config = dict(
    n_layer=10,
    d_model=320,
    n_experts=256,
    experts_per_token=8,
    d_expert=96,
    d_shared_expert=0,
    activation='geglu',
    moe_layers=[0, 1, 2, 3, 4, 5, 6, 7, 8, 9],
    router_score='softmax',
    normalize_top_k=True,
    routed_scale=2.83,
    balance_loss=0.00216,
    balance_bias=False,
    router_z_loss=0.001,
    router_noise=0.3,
    init_std_router=0.00971,
    lr_router=0.00104,
    vocab_size=2148,
    norm='rmsnorm',
    norm_eps=1e-06,
    tie_embeddings=False,
    optimizer='soap_variant',
    lr=0.00311,
    beta1=0.95,
    beta2=0.98,
    batch_tokens=[65536, 131072, 196608],
    seq_len=384,
    train_tokens=1464000000,
    steps=11278,
    dataset='wikipedia_en',
)
Below are experts of layer 5 (counted from 0) of a mixture-of-experts language model. Rows are named router (the router's row for the expert), gate (a neuron's input weights, with its number), up (a neuron's input weights, with its number), down (a neuron's output weights, with its number) and show model dimensions 0-63. Each number is 500 + 50 x the weight over its row's rms, rounded and kept within 0 to 999. Numbers have three digits each.
After each expert's rows: a language model's description of what the expert responds to. This comes from a sample of Wikipedia text that the model never trained on.

# expert 10
router:522511485503413488542571569534440441540490537541522427463502508579549549570433566643499553509458501354513502515451549403549503495372396513437552443556587521531364561464377480530467536517490605
gate0:473450520570461515494440512456439612417501544550474536597496564431474535558479502485503397488430463493560542451416513405509526397546426537484416468409526521472511569541406590491469432594538533
up0:532537605521490417523538466524585504481493527447545525443498474462473506477569452493531455544473481559486506463528454551457512493527513499629452439548519441553563492412493496456568573482584431
down0:460531469487492465599484493463507478508537473488403505442483533516566483554527519582568521462497566506493526539494528463458445562546442624545502544498410566446502478490434524489383490480568506
Description: Verb pieces after to. Verb stems and endings completing infinitives or modal verbs, such as to op-en, to elec-t, to cre-ate, plus following prepositions for, of, to.

# expert 50
router:489418496525606478536523452480482489445530544470537449548444523398438514458532553601512480434449454491508539487431499581542374444460454546474570497416466514508499534510533489466430533453551541
gate0:513531455599402461480540489488486511532564507609620526604515421406564437457597550522517418557520472532495471515510586571455498517409514498533522533412454556483485471538520446531481505399535464
up0:480479479498481524597494509534420521463417422525448527487390440535520509491537486438493489506481500445551511416502457383544495568532572517426548536513454392532567457524480412435562575571544506
down0:494484532505527496535537634511558481491591573498558398478487492476442501490479631519515512434474488553511469516528498572538487400530515486402562526380448473462536546522466545496413533454565509
Description: Adjective and noun stems. Opening pieces of adjectives or nouns after a or an, e.g. suc-cessful, im-port-ant, ear-ly, bas-alt.

# expert 18
router:442490515491498490462510476476440478540490579513490506483388438413529543452516551518506549444532504544482528486482468501525436442538442469504549527510524480381560555440506438498381517516596389
gate0:516509389436510529490536486505447545536571530519601521554489434495525562474579552392545449436509480483570564536451467556553504478424441517507546478467479536526458606512593513507519571454548495
up0:491504526442577582382591457410459474445595550458501482511504474496484438460495553456453468450475457547486472511528509465528561480591594465613483372421534523454448478447526512544490516579425387
down0:561480538444493442454571537458416454542505532469478446479458502456477484528493529517468610428466447405545582558468529473530470528456502482505512492448436512427495466434531570560521491589379428
Description: Inner pieces of names. Letter pieces inside place and proper names after a syllable, especially m, as in Palermo, Birmingham, Theravada, Los Angeles.

# expert 48
router:540524451557505553550559445550442513388546507650570416397484453508481606554443449430535435559549503552546495465499526552484533472444382442436492494429512443552412457408582509511448564490470561
gate0:549475496532448572507522417536572392461481383565523469515423440386476481487498503534530486451552439457514529497533467500433514498523524553449506487463569502421471555450515545526503536579509620
up0:496556425521588403450478554406567525536538579472449522386518524501541539552547531453508649435453593556462505518434541391552452513524456491484624429465402565569464509476456500472372536436544470
down0:546448552459516526535485510514444496541420480545540518490564450429466533522556410463499529445509557498485473381448468480494578535458621506476542546512591493435477524475551445554472501421571546
Description: Table cell separators. Pipe separators between cells in Markdown tables, before numbers or values, plus dashes, parentheses and are, were.

# expert 9
router:489518510537464490487454406484633438506471503547521409580569490466482482520520511469550593582410492407493572489469515482533446488397582448525487502485499502519456498451474532513436468498506480
gate0:463585503535504503472493564613547560413359500515424485471497536461525458543529433497468499384477485503489526463445547524511545519567523489523505473556491483506552482536460526519507593509423517
up0:540540596593418653555598581448463500518640552455588561464497501460556397516539513559499601519541596415548547516475546537498548436521530605528483543535482475512444496453538515545477458515533440
down0:436514563487533558507482446432489442425535437489605493502426444460470469464429519515498557476404486516514488439536502471517484523424477425447454445532440514480545431475455502548505425468409528
Description: Time and repetition words. Words of time, repetition and return, often mid-verb pieces, such as years, once again, twice, back, several times, returned.

# expert 51
router:402626487493423547511601480477492481461476553445357484513440519497497469510454567516490490560461495432474455552567545541572468522497486403511510473472483370542421523524549581551458441501580426
gate0:490498564567507552567433517452488482413534489505485537483469505453507494444474509581529537439503327496553548531602587474514551370371526492494530552553548530551439524451531439488507433484515563
up0:494430507473465548469503557484376511453589451529432488433492446417370502482505535540451571557498472517438467519503537426587420505482524504522548535480521475513478390464489504430428418423455479
down0:576432506492514475547480626505545427575526528510516518627485465533460494573575445485510586521462506531427494559444437546425532567445483540505476506562386533594518442473531473516480503524540501
Description: Name pieces in tables. Inner letters of foreign surnames and table-row breaks in sports result tables, such as the z in González; also would, them, him.

# expert 58
router:450561604542487489588457511526511486437550521571468499495386400465544509479438504557475495531543418452529487384585491464581448531404488471465471505389441408555443500419486529525473485470502555
gate0:452524555582578484509565476470601453521500590463477483450590589492482514547505508392506487484541506454444504439538492557482496544444525455603555522458403523479460498446478476509539548542532508
up0:542477517401546477502472482566506561509511464457458552429502437489520503511445492487450465535582488477521583553488490618476476474479558561473465489548481462505461463493525459525529471511501503
down0:403545546426513383490469396467492511490395493494536514465530502559387550527498444437464589535600425490462604518435379556512510479537538571504502497532481449550614495471414448506454478492549517
Description: Paragraph and section breaks. Line breaks and sentence-final periods ending paragraphs, plus == heading markers, such as the break after a heading like == Moore Town ==.

# expert 34
router:449523447498514538435405477570569507441588621613520417454467537492509553483585460577467482574533457524626541435475509641526499427510483439477502439506488436608422521441385483460458416544481539
gate0:511503539524525459488540515490567417492488549452508584522522414476524524487534535510514469500471532455517456460615528428498505541516526495608543437434477460524518477446473420583460500489586505
up0:548451530528536458386468507495400504524626662534508564544502511501450467474508517558594435484487449407468540489396457444477457507598694426566499502496476499493513516504536422470502526447570507
down0:574510551594558471371584456475500507511444459485470502579489537515482532578436537487545396558474465522530529634422444528461554497392521568497467516474545532438444527507503452519475553469461610
Description: Modifier words before nouns. Adjectives and modifiers opening noun phrases or titles, such as free, Best, American, British, illegal, public, and hyphens in compounds like non-.

# expert 24
router:449516500661538581535547527489511432395485432500412464442440461536507584456533492470471543456495537491547460515626551429523561479404444537450553541417497484453450578501480492569428425513540508
gate0:465462480359472489584384512540545579417437449463489472542479465549469507526521523463560446633531484507526514436626503559534510526357510542522529486458438549458505556576524484488399540490499484
up0:514585524490491539435503517480575482509446502488398504429499471524516511554471530477511504604464482432558523541566523493479477484466494486546543400459448486486482495545588420486461441534496408
down0:482386403498486472488521479468449509489462500503450468495550447430485428531490455498553568499475392493442468564521471563492491563503437386472539598404529512503448519522556494544550509507541459
Description: Initial H and R. Capital or lowercase H, and R, beginning a word, often in place names like Beverly Hills, Cape Horn, ice hockey.

# expert 59
router:424520452496576547432510508470429483440454510465500369315433481522629520448591494549539518518528474486469462431452557553533512364494496498495474518564473467541440513430484482566393527487457541
gate0:512409508485481484493511529484516591491497504514504552401484437501514433404443499516458523519497472454514513472463533418491548558484537473469551479486534507533461565581545423435444552452424435
up0:561461509480556536539488550525448497543467527500505614580505507453473551570440428544452458572439429480447558446482475504603450544569453441552467415427495465500541524544504487502529579351564469
down0:528539485459511523464543581532439527582464587496404434465542475487469500536453489490501560493603490529517557478470462428484534473526503493540570476452420463479533556530570468440521480526416510
Description: Nationality and country names. Demonyms and country or place names and their endings, such as American, British, United States, Indi-an, New Ze-al-and, U.S.

# expert 13
router:436512539458556517557530506390577462469584544527435473431522462435508573445551593547537553539510510484528563454527470451503429456508428475478576577438491480550422603436467571505441472497498518
gate0:540479478496455409521460440393524485445490621494435475438380521364477467527521473554519497534470531453496411541538560426487564508555440530490501477505525477492582462496480526508470563439544485
up0:557547508447507526468519548550618533531531491444482568523429481459480495545468523537414503534520413441590487479583469437566544570463515491422556552508484461487483547555482613519530510454441550
down0:525429575464399456468469552600566600535487472473495565443472428512451511484474491515561506520513545465495442418539487492488522538492561436504405483477557617547456533580441424470480476483496517
Description: Adjective endings before nouns. Final pieces of adjectives and participles just before the noun they modify, such as musical, aggressive, nuclear, local.

# expert 56
router:433469427491416497463425392430558545438515458514486388438437491453496552416445567403574477464397481573583550424555530499526443508491464524512490500395535420579454468467553460484471554506538502
gate0:472463552433549559438455539513557419510516514489508540594453468538532541471511508479534544530447518549576520469532458485500424496487516457488475432513528412443460539457550582469434529441523501
up0:568475452506504520486521507532506469507449556426477521541525481494592505501583579479593480541415544481467448579465431470537460440538517482569502477450379570511562514488469541484458547487519490
down0:492503426484436510542399433440557579522474439479483453454447529490486467480536548476500539557534467499551469500432460541494604521455459504547496514445431508549514469477490515544521444526479504
Description: Descriptive verbs and prepositions. Participles and by in defining clauses, e.g. directed by, located, built, born, released, plus pipes after dates in heritage listings.

# expert 46
router:475517547549497446534414505499543409383479503590504504562499558430492627519420460433538571468405454449492526490659570482505454434534468494540518434488479489509514519428485557560553609486466427
gate0:498466591476436400505476427495436463449519460486449554525444471566540524571426458502482589457408428474475477532477525494561547510496524532505529471458538498512520513512517509530414549473510490
up0:464369521490488499495524504541527490463492592525535525501519503510460489469502482399459525535511454424475479537537362477386516459525423631492482460517541560630549593510418459468547483521577514
down0:463413491491535497558566474469564511509491423493497534585577553624576478523506498428576493458540460518544522450546459472569567484591624540459585430467521495553542460498458470515492421466376589
Description: Word-final and closing punctuation. Closing punctuation like ?, !, )., commas before years in species authorities, and word ends such as Bure-au, Seventh-day, be-hal-f.

# expert 36
router:455505441589471489492494504482505413492559566520422560556483541446482526475424508409632386465555551483458551485543492537635507462455545423499526478577502540496495489498514499481468452570571600
gate0:479477478527463497461492484499423449416472458492496518543545479465550534446449461551526563460545511469433474500553538507513435485514458469454555550436556470526593500486572466483576545565603429
up0:474492449577551453454524550462539558446475452576476494537474541403491398389518442497429513566426566542539465547486580482536531555498510486503510586553490454492546493537479448489574410532490479
down0:495484421546500417569472596477508440506513495567401595514457461499468507571481427503504531577524629539467543471465487474515507364505551497466405512513484562465564553383537570524628482477530525
Description: Possessives and pronouns. Possessive and subject pronouns and articles in biographies, especially his before contract or residence, also He, She, their, The.

# expert 16
router:447503560626431518544350476480486446464498395427462424474456452480570542557518453459523478486365530454521505573538524461507473555516506470468467421456562522555555506528518559471509576484509540
gate0:445520508558540545560472516533588457537557511492478501519518451543510549410467596516525563481624456467461460437521584496536549461412391448473465434397465494465370514479491541474518535482477440
up0:543523489503541361552477467429508437491543530591487540541438478503535548456525502524517558520433552528612462491483378464523506537513531537470497624556490427530461485503556471491492560500504491
down0:521521498543437574571381528542503536594511544520489556603635489455477545447519482485586487458512429613480522462468479582559577495493506430593508563480473505563510477574541593445542408467516453
Description: Parentheses and place-name starts. Opening parentheses and table bars, plus first pieces of place names like Californ, San, South, Los Ang, and accented non-English text.

# expert 39
router:439543446546502459434486499560499527506502539434524543429447493399564462583443503490596483547463517479567427454510523564550464625428415477484579457537560443477555592363462522555536499568603532
gate0:539477503488521535567589505511535444522479612518541515418462473522540602417506536607423609514476424555551513499475499490605550530571417488530519572554432516419528535506537492485405420626551603
up0:528354515440482419490413530463472521554498489592538474560491446504519532519485544458538514536483512517528481492589437557529492533476512446431463562606540460482419523485499550527458466599576553
down0:567474508573527477487493457494458529520504593448545544594588472509526495589517541549556538531576472459515530498527515494590494528544557491605568582485515448452425459480313524483501494467491546
Description: Table cell separators. Pipe separators following numbers in sports and election tables, plus semicolons between scores, like "72 | 36 | 26".

# expert 47
router:502555613464516490443465481529537432460491519470559554494527456397436577475491481526573484481403507505530530510476490569483415460443431548490549541546539449489523515447482657510553522454617584
gate0:541567532535469555487511528542461532450483529551587519419487484491459532411499531520494554426466512483519510431456494443501410430534580479467482429455603414481487565535566500536483533403516540
up0:446461519485563508582530513527562526543406428503477379510510578533397517619492497498481497421506582605494471466470567423457483460504419520442471538494460513494491598426442533439498592423494556
down0:416494521483510556575499607543629487539505514482494552510533544476466507432512522457469533503536436564466516516450616527548472531504471633430453546520474543459528409510433501558510520444558408
Description: Name-internal vowel pieces. Short vowel-led pieces inside names and rare words right after a first capital, such as C-a-ucasus, H-ea-ther, M-oh-ammad.

# expert 38
router:459556531597494560536532447458569417401567431534446504543555458446593513445483546550523490488481490448546516416542487505607582419517530432480566518501412497540465511379441493473410416489564519
gate0:578482529621448546411401424516387500450524440601477545500477442496483510523495496500426537547454549527558471478542583652513497500547437506561492454449500479468481456504529480527429455454474486
up0:465557524509472533469509571492514521459599410426534441504574581586534542428472526430516597381449491472501435455559434494487510501537500476519576476467524504488601636432511581496558492457511557
down0:480481568473515479488513415549428584486487478507462449543477510460528436509441503544470519477533567476560431574353606569463455446470476566440498452486529478450501502514485462511485481445510491
Description: Articles and possessives. Determiners starting a noun phrase, mainly the and The, also his, their, its, a and possessive 's.

# expert 29
router:441607470552439493558451483432475385502534523478489421447421482483489571455442529540539500541485479454530563501555485512577470511534470452464573534498541439565444515406446621557479440443533551
gate0:512474541519519509528591523529494446568564467558555470411472478538514509470399488408607470476561528555595571446457543577450516440473446516452480524537444431522523466479578426512555499524531556
up0:491523497507540480448500501439521459548540469416469501501407677488562492539514519483478597557557632600559533499499563465506476541480435487497518525498508503430507456505576447573546421497463496
down0:508445431549550494416472487638585521529439483439476522498478481430490481443415529592547560468490589509435389375544573604550443415549491452499560456540422585463494489444506405532469429553596523
Description: Capitalized word initials. A lone capital letter opening a capitalized word or name after a comma, pipe, colon or the, such as T-oyota, D-ocumentary, P-iano.

# expert 55
router:484577479547556512486540443420470435472571530561449492441483493469467558420520546571518548485530418500542469547556539572545508489521380509523564561499541440527437542417460499520464513532531598
gate0:436474522582567513603460466523413417516559508535486427477405498466475538478479519525526494505495445474621533486480619561532432498436456502504480514520516565505503437408514447450510464475523491
up0:548527543377533575477536452499568546407451525537478601443472465512494506537493418460471562396566462562461483531546515475523504517531437521527530502487471516497534567520514535510451485500585463
down0:513553597527539432493483519495458527419468603524500547393458571489491594566464532491498465493393553581497526551480513596527516612441536479486490530453530496612630493587472542502491443533557458
Description: Capitalized word beginnings. Opening pieces of capitalized words after the or of or in lists, such as Pr(o League), Di(ocese), Res(earch), Pol(ice).

# expert 53
router:498540460537428576535432429472585481462494515571513382491515464482534600461472506606490525484380406502489550467586492465530418480486441532412525509571528480498540524549429534397396573486523447
gate0:386548578420504373541553453528505496498551466555574487508440424525523468377498546480506552438524489472461459566500435466430628480526406427514488448495469491425597560530596510424494447509441390
up0:560542523508412417447530491434416526578521511539503468513553476522489393616565517531564384530486479493588452400568558473521464426439481509600447489408425474480523534379541521490423539469554455
down0:517514483515480451549511516529439462534656583565478520465561560485388488506536483515501427518453527538451498449511551536542554531489467460524536505530637602492562543507487461610610566522513473
Description: Empty table cells. Blank space tokens filling empty table cells between pipes, plus dashes, quotes and odd pieces such as Tonight Sh-ow.

# expert 6
router:491492450508465493460481365386421413417631494573509424460500420389482512420472469529566547525507531411565522536537491567526402534474417403541574523532504454533416478468441538453463483501496572
gate0:452506560604582572396524529487451516511476461498489499427591458500438477483495413547515499515371541434536487548511538462476501522486504491455407515501399556519535579503480483469466577520624511
up0:487412505537483394524492550495479497453477509421517574495426430552541526618453518463467506584456544433564537425526431485407543469582462417520533530496432480502550522575497567433438534482524527
down0:400522547437545536508406480581520532472464518567577449553518434455492583499587515500453587594518460530551542428449534499467469494526445493598362499542565514561431523547453590529531591474487549
Description: Capitalized word starts. Capitalized first pieces of words at line or list-item starts, such as Pro in Protectorate, For in Former, M in May.

# expert 8
router:488547458594454567569527505499454442523552466567514586383473473540453527483478524483496454422585548459559492564538426505525481542425474472394500471445481444624435533565496514545537495480567593
gate0:507422411443494548503464492583459443545559513449416505512541400479552574341512428609507607519573507504533542558549499540516482511553598458503583500473566474441458438515512540485424479478467454
up0:432501548452536503508548594473440483495494448591490478380552524406434463462508458556503564473439460494462489577466498458506521414473482537548536536485544548577436492547496558559463433503435540
down0:504511606480457522475498385507494442530468450526511519459459484422426429508446484492432547502521521461546418480506544470523529534409517620432468562477546439490586509513547490490582551397539426
Description: List and number separators. Commas, semicolons and periods separating items in numeric tables, name lists and citations, e.g. 1,241; 11; 9; Reguero, M.A., Czaplewski.

# expert 22
router:532560490537447553578409358467476498417479553567455545516512501507504566511554500557510483500394479527539500476536533411547461527458395565478483576432574429494520542460502582491447536470579537
gate0:445545501582455538516505478448460534535496513541488464516460520546510486397578492488471542497491488470546435590561482460499537495486438602502424486471546517444516545492533567534538508491463532
up0:484491548541594502458511478538501503556410499569457468437501574553469378475546518545420453468559436478449433614560459477440481586598437469497492547561520572407570464403384476470585497474446503
down0:559435479483479527486501487555475534493446456553543493439437467509497417544541473477369554506472470514503466529532467517477552509573483467463453532506438537628501421489522470606460527420463451
Description: Plural noun endings. Plural suffixes completing nouns for people or groups, such as play-ers, soldi-ers, athlet-es, stud-ents, and words like people, area.

# expert 26
router:484511477543550551510430454482502488450535393534505412456322513449455556520415534625518431456394486476536524549461446638526537443481490602485515516457496494575417529452459465550473508512501514
gate0:459509440499503456517521538493535517485493518454565490463478536500439498468494559481488443474491525509681487437502466470490467451499403508468463474544480499555490450379495371485546460494481459
up0:447509504557432577460464412468509397469612497478480488515562538467521593542457550506549477510462515478651504583432477449499626532422582462398471493571547511537533417559534427418469501535523458
down0:551439541521532574396479537473552532431518501447488533535515537502475455442541493563465436475522523512528466467448405546572486552466490467454516517526466548552555432530527516477476484592510488
Description: Noun stems after determiners. First piece of a noun right after the, this or a, e.g. gener-ation, att-ack, work-for-ce, Mus-eum.

# expert 0
router:441507549596406515511457538385515526410486413574467446496554504460460555509505533610514499485417446563595521488476553480478401538453556505521464458540500443572556563471480631465392497495556629
gate0:400383451440411458495508474494469486518551418526484522531460373517494517399410517562519469562557442403496574637494520534537415465400511491517455399455534495499493525517367508480477504443542547
up0:553580461569427507560464438374587551490460490533508529535472534443543527536459483580427547397527433502507402491496512522478485571441585574556540520393542492426526459526497627457437503447531520
down0:490574511508498468495493478443519570505455450423445436422505473476518569568465526440507459551420515465434557426518568498518446459513515532468550455484478563508506441543540491466500505550521572
Description: Digits in tables. Numeric digits and number pieces in pipe-delimited tables, scores and coordinates, such as 5 in 54, 9th, round of 64.

# expert 43
router:396482531531495511524484510486518390467614443508407532397472392495486473462386522470467461528415438508612547499614614403547464461494499446533496492382443469513426476543458521562539406450492467
gate0:491578388491524554493519573532574492573475460446478541486402477415525553524562519476487452444546476462461476397477506454569478557433540496561543612491655485459482457487480486499489494524552493
up0:513493673421578470501567482492485620528478573457484536537551544529535504500506454422610487510575536485519477549518421539498498501510493595540519580574557492514528506503389497485483577469418443
down0:482479501444364415448417442423513494447461508512494468524500471478591531589488537479529439588489537440471523475491507431493515532539564443495519448529459380514503543449544480422592422522517489
Description: Biographical parentheses and copulas. Opening parentheses after names or birth dates, as in (age 47) and (January 1854, plus copulas like born, was, became.

# expert 17
router:536540463566582505569473488503516405533532528568461509501438476531473516521422553553540445514365516498506543438532538536572497595451427502474509539417396472518510533421471610495477507517512415
gate0:449539526483392467532527487524433543575619487588561446496494398461544425549393563402520527493484480459523530477438506528534480438421464656558480480500536491542489562575531426452496525480427386
up0:436427541544300550395405534526506439512491523467460541514422570549485492434477487448588517505535487395455492553465517461520428564461528461477405471460443453558525479397381500513503438489508592
down0:484513525434449571466531494600466624514517503592551459485493477512499548527475532488496515529468466547457588582487494480581391528514490515516516465503521484488534549434477519460462500447455539
Description: Closing brackets, line ends. Closing parentheses and brackets, pipes and line breaks ending entries in lists, discographies, track listings and tables, like (Elektra) or (Billboard).

# expert 12
router:391627555495511497449548354486487471457539351503503570492482378523516484528465499534587444469425484528458531417488585499520465444464464516511473533532479505443572524528492513590487477488549566
gate0:530466513514448548595461459537439470436561550535417509476543473493544461527443559522508490544571538423413489474564470421510509436526520524467426481519423555445469543440443448514475488467519472
up0:440495520490550575417529491540481456490449497576590425499554471582532563520457482495517319399515497492537427501538506440438534496463547506506533399505489474529467543493557496510492548488545531
down0:497488483593527475578512527467448548491464461537458482567550554407538600523463522547523622401467445445504463441539518533494533560521470483415487487465556457545449475508476585667523450669549516
Description: Mid-name fragments. Middle pieces inside personal and place names, especially z in Elizabeth, plus pieces like ri in Patrik, ann in Kannan.

# expert 62
router:419526495439466511561498522531448540347531475597406468536371439517456518503537482515443451469541502482486416542512496630552461506451428475466521471511553485566396530476485494485485548477514578
gate0:489423513492547519467451511500556491504488509552586553399455507481539520488543502547462452496479563491489517450562607574519536496589438509347547510495439479517520566511555461438464627561546493
up0:443486610499559475445462582479494492477471541515461481584530536546477424504445509503538551498452572480505578349537501478489559558446545515550467462463466587570568485457499469474375490463502529
down0:479508450592499469472561502548541486480499490409517501529449548466419502515486525407445470585490468519434469427448424490529521562451602521602523467593491593463464344487527487555524518516512536
Description: Table cell separators. Pipe separators between table cells, especially after place names or dates in tour and election tables, plus semicolons.

# expert 2
router:542523574494532467381421403402530470532588515528484517490490410535504619480523482469477592540477547522450570506469529526503457529487483605520542515543587476402396534510544516498421458503523563
gate0:458476558544580477516432535479553468405482456512494455490442498504571475568547508530591493453418398458558433511513478556555480518506568597544436409413433491452485460508521515540444556484448443
up0:524476478573495488495626512464543495576528523497530483502498457507533595524542449429446488426545603434493483534475560474689484481549487554433440538512542509454549470435430490513368472443502421
down0:464534484615454411559429487512619514539473583578476489488466472502428465513393519571485501442400481516541537636420450486495514522527574538502427538519393463505538491665595423550501550542520517
Description: Mid-word name fragments. Short inner pieces of words and proper names, often after a capital letter, e.g. Jahr-h-undert, Bro-k-en, D-ar-win, F-ost-er.

# expert 31
router:543485492500483513513451326507567446462493542482538392462504510497495472447478579467487530556441488460549536462444511458549485512485524441508479479485563467520362501396484560544492434457588516
gate0:391474556487577548471484527619395456410492486511524459499456463497552450473516559526494397435514505494546505469558490474519467494446542417522527557518561428548462535527407560520482569426545532
up0:452520442510461511504535510345473474547624507503476479438497510486432518525444502524522596521564495474477519522449503498479518476471525520593560446530530503488407555474559428525452542577494485
down0:579573550542518472546509484556490460442431552532475474558615517540461605476500542415473546483430478483520467460536551470482446542429476503423553426537491459557524518441529533418448467468492558
Description: Verb stems before suffixes. Verb and noun stems awaiting a suffix, such as inv-ol-ving, Prov-in-ce, located, based, includ.

# expert 14
router:500515571483482493514494491499573476436540604454477500395423511475548566494540617472570553504481521462538491454529537491494592482509524450434520554534451497408456455477496412474426398506543516
gate0:561478393597445572523502519463592525511553508419562489542525466440517572476473501564508396458473438496484520414469431552550535525492544610449566490452558498430547523538490481430494449529463496
up0:505499537587548462472465438476438501566466526542419500583586546411546504548452544509446473483544500573567519454418476466514522487395463423529421525571491552431464442566437447480538630500534528
down0:502535504501574433449526581563393487477529465476539443589512539469583542530475489597507416448546520422538492494526483580528530487557541425509448512513486369569537484542543465499543527526482510
Description: Foreign name interiors. Inner syllables of personal and place names, often Spanish or foreign, e.g. Jeff-re-y, Guat-em-ala, Mal-m-ö, Picass-o.

# expert 41
router:544533573465440537596405392465527509398449526537442527437486454443486546452483500470442388491531487539508558509468496492482491517431468487424499538529506494546459602441500510478476533489473580
gate0:489586557500556583585469461465478452450446545522537457490526509524566427480473509500453544514416536530559516445479524466518529489450470527558575476523536473542571615405541525487538509505463484
up0:607454542467581510627512632421523503425442546510452484531524564590515518530595477462576494594475451575476452615553463479562496526442550482479474562497543419532493558426546559487531567498576592
down0:524439531480515540492513445460522509538495503522542538482509463484580493468548532483570587505406558469553508449502615473582485529541476526503519462488454380483524479535516467541557490507466522
Description: Political noun onsets. Opening pieces of nouns after adjectives, mostly in political or institutional text, such as Ass-embly, political b-enefit, ine-qu-ity, Comm-ittee.

# expert 20
router:506480462539435528574461378449495445418439556557567489513481505471467418504434565540505529462400497494532581405544489463577447499457492515515504519483508414541509544422530630420520453558580515
gate0:471522461493574560508537522503515422531524498504459561420485481461435559513485439406471520527533349565565499600508522565439508518480568446461453481460480460595453546508468529519520435457561441
up0:437487506545501481435438492533526447577498559526467551558480444540421638441449545636536570495522400529451499527531505503436524425445477521490435535480591534477581499544481491396473568537503459
down0:522448478478550520476431566552470422532480524500536472503448529495481546523492510513482501528512525468539535604482596521370426532578525442567496565572579507470446525452503485617589480556488537
Description: Word-middle pieces, layout tokens. Line breaks, table pipes and coordinate slashes, plus mid-word pieces of common words, e.g. nam-es, assum-p-tions, grasshop-p-ers.

# expert 63
router:466543460480525525533549494471431515548559485565493524432470449367516580521441502544424517473476471549601455459560513403517419438516531476426565589502480475389511542463469505526437404502543503
gate0:527408522526479508523588497522420421553504465545446411548488480528492470550507482489475453430517549513522470505517586552621428492503524469470533529540428509471496522555470492516551468455500405
up0:544383494512533585560544506544555478538579459523558318544539509495546502515438526451482517391532537488544513498595525540520540476371516496546524492514479471399498505522436501520505497576435511
down0:527558560522427428419552529451501521436495511406468510598417469502488563535478507539461564478573481490524524518462424477431513496601505528478479484472552513427507433606452566400571482541432575
Description: Mid-word name pieces. Middle fragments of words and proper names after an opening piece, such as smokestack, Mandurah, Wonderful, whenever, Strahovski.

# expert 5
router:479474555570505540523483457551551437459468451518547404529582460488555458445527549573568558508524426458570505475607493425528436505376544490502515461415459385499455503549460535509497524497516478
gate0:594372569534460572476487442560447490568485515578494431541546484531497474466501510497556528488547421511543477419404499587408520468423456523476427498475589557485482471462495534398412491514527449
up0:564434504499517402435492524494629606459450500493535468506495498565538448465503582477465480491548524541553441560493503477413449541527536576564473523506466537464562429460456574467480524522491491
down0:536512608475483485489545434494586496491525508478551557537448454556543485458441491573582549574469456536575459492477511537518524592537576440465554453492452480463467532505556480447470456573477507
Description: Year century prefixes. First three digits of four-digit years, mostly 19xx and 20xx, after in, commas, parentheses or dashes, such as 201, 198, 200.

# expert 33
router:433571532526412564607480410488482428433510509641528464398521431485514497500513542479504482554447464432568518437594500533551533425405442483547491539519475443530423620517438483444427503501571523
gate0:494486488533458544537456524571582443487503421581484498492469498455482561483457456536501482473451546442486455486479518563476526449528455567455538425482564382525469292456423410536602500546544519
up0:557481584418594503459555517501507454493444488530422473461493451476564526501555547532560423495512416590591493506566427512441509481479568536517556433522440639476582486524533537499517411441455487
down0:499595416472341504464528493413444478464460448476473527516497614541466572418501510507551447473420542569475472529571480570572548405523553593523426560473494472490531602605539498464439555476555479
Description: Table numbers and blanks. Single digits and empty cells inside statistics or results tables, such as 0, 2, 3 between bars, plus dashes.

# expert 45
router:497501526537538587582462508457414449499534548394545409537456482440574483492511560528551567533427518360539568389661508434554516387449450386451477475472466483421473496405496500525371540478425558
gate0:579523489493584622523493510450503510462512505493424501606480489491484416442490532518482478542515413449508491439491508447543431470496494550535579523443507428559489537441491447496479545524460478
up0:537491409548602510553604383415517446478525535466528535609555467464592513565512562459499507493458456527421553565563504552592462487540505523447562521548572567432509536440522498522482483488491405
down0:472478573391427578548521495516511562482483513570424389459614434549511487611505512505521451482382560525582505477615457392540510497526478455469477387480492448563446427567485423481534550391582450
Description: Word-initial si/pri pieces. Opening word pieces like si, pri, comple, posi, addi, wi starting words such as six, similarly, priest, primarily, wireless.

# expert 15
router:436538500578488522558505499430586422365581499558433499458499408489578516476457567508494497479473519391499524513609545417531508452548512423487538505498371449531513560488437487528500487465491525
gate0:442556495487465551549572462495522478482540527434580488492481445438509510503564502489499601519548536586454476495475504549475434481481464421484464518511504510583470445510415417475471549440475457
up0:503422476477548545466437495502478426441508528465418519483533472437432460488446519478503574514481611618423526517462505450405493596480483509412512528598422527460507447428541468446501530561454454
down0:452508509539605457550570547544461452498490511498537511530406496475432462463448597562549476530533529561482448516548459471458497488473577553554541511533474627519528474537548623488512511451541434
Description: Place and time prepositions. Prepositions and articles introducing places or dates, especially in, the, on, during, within, as in "a municipality in Qatar".

# expert 35
router:498515492520501510551462580534577522461488516588479474479531417493590469536485507542615562569483487456469486524600544453518491496448497471463491493456448465450538580507426518508478574528517504
gate0:424441582529383495521513499501534510560539543502511494457461584529506560547431401526476518470535437517444520549518532538506484455550482539476470499485606469519492515535526530523547428398457525
up0:535508500383559536491540468544489461536499500469485527405528521423495471456474581480455440442516497482565513478501484357439618557582497474478454488505490522528429504475454486493530465534519499
down0:476516501489578536461579522433494488508481391434550532454477505497569573450403498435499539513524499470490545482492582534498495440548460475469549460473577516458512414540479525468442478483531512
Description: Prepositional phrase parts. Prepositions and nouns in time or multiword phrases, such as In, On, During, along with, in order to, for years.

# expert 57
router:503568499558529463490444514463387489495488550464531502533543434470483592462544507499557530559420454462486574547482506652560467533443549597517550513450522472540461596488426588502420548532494593
gate0:427507535404565493531450473496581505461549434465500518423463534471534409434523510426557536522380446435496456440533454504531520407458489559487441511464473418556441470474435476594487465528590392
up0:532576502573509434496557471563440513504516442620473569445486474507518464436471474502520503477508489578545494467560451474402526450524610521564508562479561484499445449478526506526444594432448565
down0:491468499438480485472493522460630603534491507462535516545499437576498495485377531455596465463559508465447454589414530595506507506504528584488493526539554550526446509563656514440542512413497480
Description: Mid-word pieces, ordinals. Inner pieces of common words and ordinals, such as eight, two-stroke, right, 2nd, leather, flowering, ethical.

# expert 30
router:448553435591507503563504542493531462504480392488477492462436507510548535552542494535448456545470484467568517397522569535521445409547474578419484547447511473596491480464435547487430544526458604
gate0:483458469549541529516570508473597424621508559484481491527522514461541409546539538502490516454472510478500418541454496501588496464466446531503506559558505569528484530591413559564377591479518515
up0:478486409526498534527510497431600478646523502470498501530452641510426497512441520493525512533528476537519548474446484486581437511571479510472372535562473538488495512484530530479514500555516570
down0:544421448540374474441439538588484518406487432631516453428463398491580541537425466512510564562452520430561389472527550481421497533540492448580535430401437427505486445533578511569580500454616493
Description: Sports word pieces. Word pieces in sports biographies, such as hyphens in wicket-keeper and shoot-off, ball and football, plus the l in Hitler.